{
  "num_hidden_layers": 9,
  "d_expert": 256,
  "d_shared_expert": 0,
  "hidden_act": "swiglu",
  "moe_layers": [0, 1, 2, 3, 4, 5, 6, 7, 8],
  "balance_loss": 0.000554,
  "lr_router": 0.00243,
  "vocab_size": 50257,
  "learning_rate": 0.00468,
  "beta1": 0.95,
  "batch_tokens": 262144,
  "max_seq_len": 1024,
  "train_tokens": 1289000000,
  "max_steps": 4918
}
Below are experts of layer 2 (counted from 0) of a mixture-of-experts language model. Rows are named router (the router's row for the expert) and show model dimensions 256-319. Each number is 500 + 25 x the weight over its row's rms, rounded and kept within 0 to 999. Numbers have three digits each.
After each expert's rows: a language model's description of what the expert responds to. This comes from a sample of Wikipedia text that the model never trained on.

# expert 44
router:484489492502483472516467521488501510534491474533494498492531506507497514507469520499529521484553498472481500524482505492548498488511485496467476513490533511534458469441495495524543513444502487
Description: Headings and function words

# expert 21
router:515488531491490493507494479509480536548513491505472514552505490523528502494526532502469519504492484519516515488490516509470500468456473463471500495501486517489501463482546468496562490494532478
Description: Capital letters, non-Latin script

# expert 30
router:488519512502455494487554514516560537493537480472506500486534509474511522584494470525507516486485498507480511521537470516536515508505498551487498490494495514507506477543531475507476505517466488
Description: Pipes after names

# expert 54
router:504492510463482512489491491512477514504533529503470498492529475483466519509534474532513477493488524453485486495529498514507529526487477523505498475437470518474495534457499486514481468491469514
Description: Athlete first names

# expert 39
router:498533523524488448456512490510489541507493485521529517523489506523472499490534449432513520500526458500530488496511462550551515498489493487484488494527544530496512485465498497526491439526446478
Description: Digits in numbers

# expert 37
router:492458480496515504509491507477531498481453472499508481474510509509515504507482479509509478476502482511521488479453459509540489527496515500578484484520519516519500483509480552477474537536509523
Description: Event verbs and particles

# expert 55
router:519515482511494518498467456520527488481468518537517516511468520525483485483493483485507480482526491530493478492529475476456488464495502505472499463514482496511532525483480498509494465477509507
Description: Ordinals and counts

# expert 52
router:509480515534512527524436540487529529529504523536501508497538510541494488501422465469524512459487473540471520514490508500456493483499501508529485509489478521498496509497481503511496509487474541
Description: Quantifiers and negation

# expert 12
router:481491503531499510492546479450525475498467488493503493509543486513468452511522493484503503512542460480486488509512532503478492468502489509533507460481494526515473513427489505509529450511498495
Description: Given names, place names

# expert 27
router:475521479463497457475537434510529510416496497496520493482465517462490466508462545489490502492460523465502506441506548513483516538508541498464531499508478497476490542525461483521529487482513524
Description: Table pipes and compass words

# expert 20
router:484522516476500523515466496524497495529516508516527482465499528459536483512541486501492560480470520554536477479471505496516496501494535513501464541477529498470533505538568489478463537536472526
Description: Media and reception nouns

# expert 7
router:500502519482492520466572503477472516488482467484506514505478489473483498501506497486510517530516501468470465528526478483466484555506475518484507496490498518483505537532475530490521474476508486
Description: Nationalities and countries

# expert 57
router:477499469503495462501481544541468477526526512513482481522485526532517493493486510453483534486497483550477510526467504466528551534495501531509455504493493488471539504501515519484502515501511492
Description: Currency, math signs, commas

# expert 38
router:526523482455549504471466506523516504496522536488513540501527527510485488493559467483502498481518470507474539525516512488522477499499519534503484514519505469464527479474497477532495530508493489
Description: Possessive words

# expert 45
router:497487498544497532548469483473481535559516465494482525499485535531489510558510474482541472456464533500511524507488512446499489497493455497462475498506517512487499512491514510529473496458506522
Description: Table labels and headers

# expert 24
router:487494472533515522458481487498503501494490549502529430501494515511542519457467482494502516495490502503511507512488490491527541508506483481550448542484491509516516459515541506511503485483483532
Description: Commas

# expert 56
router:508475472532517444483464544540475487488501528481497472510529500480480539508486474490503513470507462473507499481491485482494445475539489510514483537502559522502482487455499523486452514540461476
Description: Verbs and verb endings

# expert 59
router:500531524504530475508465544495482485517482494459533493487502493491491511500517527499511434526451521491489516547545498531482508520526532501522491473518563478488467488532461563519522496469513545
Description: Conjunctions and by

# expert 9
router:488484469522456491509479450414522513501511462485502491503493497545494531512448523511501490496441533486510503482484485489526494483469501517481475464543495506493504502488533496517516489484522515
Description: Coordinates and area units

# expert 18
router:511511482503497554479519489511469476468499487522510509521512470511446466491563495512501498502524491456513475500541524482499486479467511529508528536494505536489507526473536481494483475529489499
Description: Surname endings

# expert 48
router:508477519503530533490466517485507472499515503474504487470497528558508510526473455470510512497491458478498534501563505542480508515494502525531482529505473500508497473507458512514531510451451446
Description: Prepositions of, in, as

# expert 61
router:531543512496486511512519488541503474517527524469526494498474502458474491497528527516488480481509513481539480483505491487570499483488501522517528552476517516480483491524530502507498536486519451
Description: Music and media works

# expert 25
router:495478547509505477484527474571468539514505501533533512456482472520496475478516518509456486505490474505548510509503493538492501480514491514485486499476484492472463533521514497487496507476477519
Description: Title and name pieces

# expert 13
router:492524516507502503494468509531529484499458520534465500511504512461512513497489494494505560491487474528540487509474514489468512525494538513499505475473481499541504483515450493487488444546524441
Description: Sentence and section ends

# expert 42
router:481498480429517525489465495503519494464529512488463482507482507505514495479498487493510531490504514505515514533484507432516551476520503492484532478487525544504511479513442472508472540532477460
Description: Digits zero and one

# expert 3
router:512482493496467472491453500510508505513452506497486488492511523526525533482503495457506431489478498483514482514551506547507475500466492464505538499525508464504476475485510511503506524520470500
Description: Prepositions and auxiliaries

# expert 8
router:503521520480501475505552460553489517533519489513524517443477525480538489513541526481483490476485528478496522478506514519493523496538491536509513519495498466503477536522475493508491495507487484
Description: Titles and table row ends

# expert 62
router:507500528519521506507470483487538509509551517546508522478517509485481499497478536482486491527509496513492521471523533475523473460477481485501554511482451489522534526490472469498506526472500504
Description: Sports bio verbs

# expert 4
router:521501498492512524476472474464525452482560495498459500505481509508522534490447499491523452536457509499511491420544504502483518528525506465514514518520482495495543504505486505502530516550508522
Description: Subject pronouns, main verbs

# expert 36
router:498473494470525510483537520463528510541510511515521484477449509544501499520497541494436537489529445519438462511497506495492500490500556438518507516504561525513463504455489470494516503541489521
Description: Months and In

# expert 46
router:470513504524543549495503476525471475532522519487478510504495493496518520511525479515469535526557516510506506541509512479492502517535483469510502497518516531499506475523479508498511489540533487
Description: Century digits in years

# expert 17
router:493498489500491505497521478459453523492511496470515510506504488478487454506529475538507481521522478486501479521498485531470541531495469554548515517490506511547496498499478492494471485498495475
Description: Titles and institution names

# expert 40
router:507494513464479501492491464504484474493515460523519500498508511503533512457503495474504481487500497490493504517518489491492532480493497498494477508520512503501503480537548485494519510468524501
Description: Space before numbers

# expert 19
router:492509497444551494507510532509483490498521507496489477510475503502521532465477557543481545519480531487495528508465540479512526483493538472477531475495449501459485473484518477529541493479550453
Description: Opening parentheses

# expert 43
router:502463523541489508510503480481494495528527517501498526523504483534519492476506509474520535518493475511492440492543467516524504532479506516516536501487508549473521519520548496487528522480468481
Description: Digits in numbers

# expert 58
router:504497458487507520533533468508482522491452540466535488525466496513436471498445493530512471488489467506507505499476489512494524474491488519489500522505510489517543484533503518500462493538541480
Description: Abstract field nouns

# expert 51
router:494463500500495456465553476443515509532487502465491498546490477448498517494492514509474480552550507473495492526483479493485509501509517548557505510506463471530520464529458484495491492481514466
Description: Foreign name beginnings

# expert 14
router:493479513555503521494553473498491476537513498526485499510512495457513508506532510512481519540518520503459507504499553485510471479495474489477525491515452489483524464529434503491529500485488509
Description: Thai script, foreign names

# expert 28
router:495529502518510509509493554477459508456503555509528501492489509473536512463465490492477482491515494510507539528498502499495512526492542506490463475480482524504490490535506532511531466458499537
Description: List separators

# expert 2
router:521513510481549527504491529470488511498470545462434500545490483522508509514511487565507448499483449505505480487532518505481490529506525500542470544544541463510535507509510480486475539545523501
Description: Common nouns for people/groups

# expert 34
router:489506515486487529503532498506521494470530529512544510527471504494494521514486499474502487495483495492526512521541503494516484510507502490438514511498480532526485541501499503502503516476471530
Description: Articles after prepositions

# expert 63
router:512527506500499548508463492495495510449517489469493523503528488537538475433529533490530485534499536541529478476502522516517472512480502478481558500535490499471512525471506490506530524510458507
Description: Sports team terms

# expert 53
router:497506520505503476466489482536540523496456535482491474498509497505504506492477476473502486489447498492507501537471502525543537484517498485520548480500487471532482513512523515514487483467525531
Description: Field-value colons

# expert 22
router:508468482488503500505520500492478488492529407488518496457531519473497449505533476451505488507498515465483506513496467545478495548497485484508498492486488507514495481463490497481531507483476521
Description: Mid-word name fragments

# expert 1
router:496486447498497499509486485486541500471464428487506476499496500498511502470470550533516510511526525525505491453452502496501478485504546523481455483498532486505497471483523498490533510546492488
Description: Concrete physical nouns

# expert 26
router:493458497499491468495521445465554512507490506523481494521503526474517531484488518462489563518521538534475514506470482469513488454516508497493495476463465509511486467480534511511550502473510507
Description: Name-initial capital letters

# expert 11
router:493503522486466544511535539520510505511477482497507518506540485551541482476448495514509562464480533497510498501494493490509526483485477479478486489523500478504492499515466491502530503511510513
Description: Table and list breaks

# expert 23
router:491517491491529495505502479548584476505447521489459507486466510502505519546511522501497530521492502485520522523488489455497470521497531447507552486554501482499463506501516500501527488495478500
Description: Dashes and year digits

# expert 29
router:516500456502527452527526523487461436482487523492513489494467481471503512490493500547478536535506491447482527511458468509555515535531500504492533476480482478472486524491513509519474496488517480
Description: Mid-word letter fragments

# expert 49
router:494502427507461506517504506458477477485483524472487520539544482476532473512487508503506524476543490532475496465474515504460493480531467518485456536485534513532537477489474523483454509558537498
Description: Abstract relational nouns

# expert 6
router:482480486557502531511465545468547467478504503466474510495463499522439487503495507519522513501521512557477516480542514519497452488519490492501476484535491490480498538468512495500517497488429529
Description: Score dashes and spaces

# expert 31
router:489529528499537467475493512531501451525480513539499463484533512476481552469463464431494493459499466561495514536480515511451485519499452483530492482487466461539484530494512481507518455495526449
Description: Periods and commas

# expert 15
router:493516513542530529495538511508512490540510501477475491512566513490489491516542464538504471515507531502482497555547525493493542496462534486478506472476497507523551514526518502480511506475478504
Description: Mid-word foreign name pieces

# expert 16
router:509510484538501546554435497494504498552515514538472500513490508572487513483448533477493528451512550519472500490491467502505522484489483458532511486496510519458488520478466504494502474478479502
Description: Table numbers and percentages

# expert 60
router:488473539467488523493508512526508501471539478450471503497529511502502527513479501539510503478493535521483512522525485486529482496493496511520483503499472474496522477541470514455457486501539465
Description: Space after pipe

# expert 5
router:507487527473526450481529534504524513487487505527485531515515508475515496507497482506494522518531482481507505503493489527494526540517546460523481533498523478480493491533505516516542510471451534
Description: Verb-governed prepositions

# expert 0
router:490497513522504463521502520415535497486504476501511510489484501503510529516509508472517441518490514499507506466511497536466504530513489484481507482556484504527483545478526483505492497479518490
Description: Table cell separators

# expert 50
router:490501527477531480491484489512470530453517511463491533468531506523485494504539516468463522483475499489483533507474524454498520519429512458481516502488507457513519469526506525501507487502522483
Description: Leading digits of dates, scores

# expert 47
router:489523515491501448523554499534503538462490514532439512472491511525543532488505459517509507482489540517498518513514464550519506521475480485481515497463486505489546471534500502516488479479503502
Description: Digits four to nine

# expert 32
router:492482462466481447500486473531480480502513491524510498468476503499544501482483543548558535499472508459498506507467497476508519532520516459473517487455551524478543499550527498514449528490480469
Description: Digits after separators

# expert 10
router:494522540488474526478516453533484529486463494520503519498473505494490473538543507489461478508459521517510506476529505500471530477453476484513512516518522527496511494562482498495492464515524530
Description: Institution name heads

# expert 33
router:478479491467535480513444548522466500508479519540522510522531519516475472482482511496501516486538460520510473486495457500480462480552497511488464505481520496502472503443518514507486519531510496
Description: Descriptive adjectives and nouns

# expert 35
router:506472502442524510511498561477532514491460508497529507508490514481481533510484518543519497548517511539497503498516480452468494516523528506494468465505540533535468517491509497517466513509492471
Description: Articles

# expert 41
router:511518485473465506507481516457528507489545492509495497505486487499472504510481510508514459496470486480522477476522511456531461442505506472466543526511490469472457470479526485494472508472533521
Description: Infobox section starts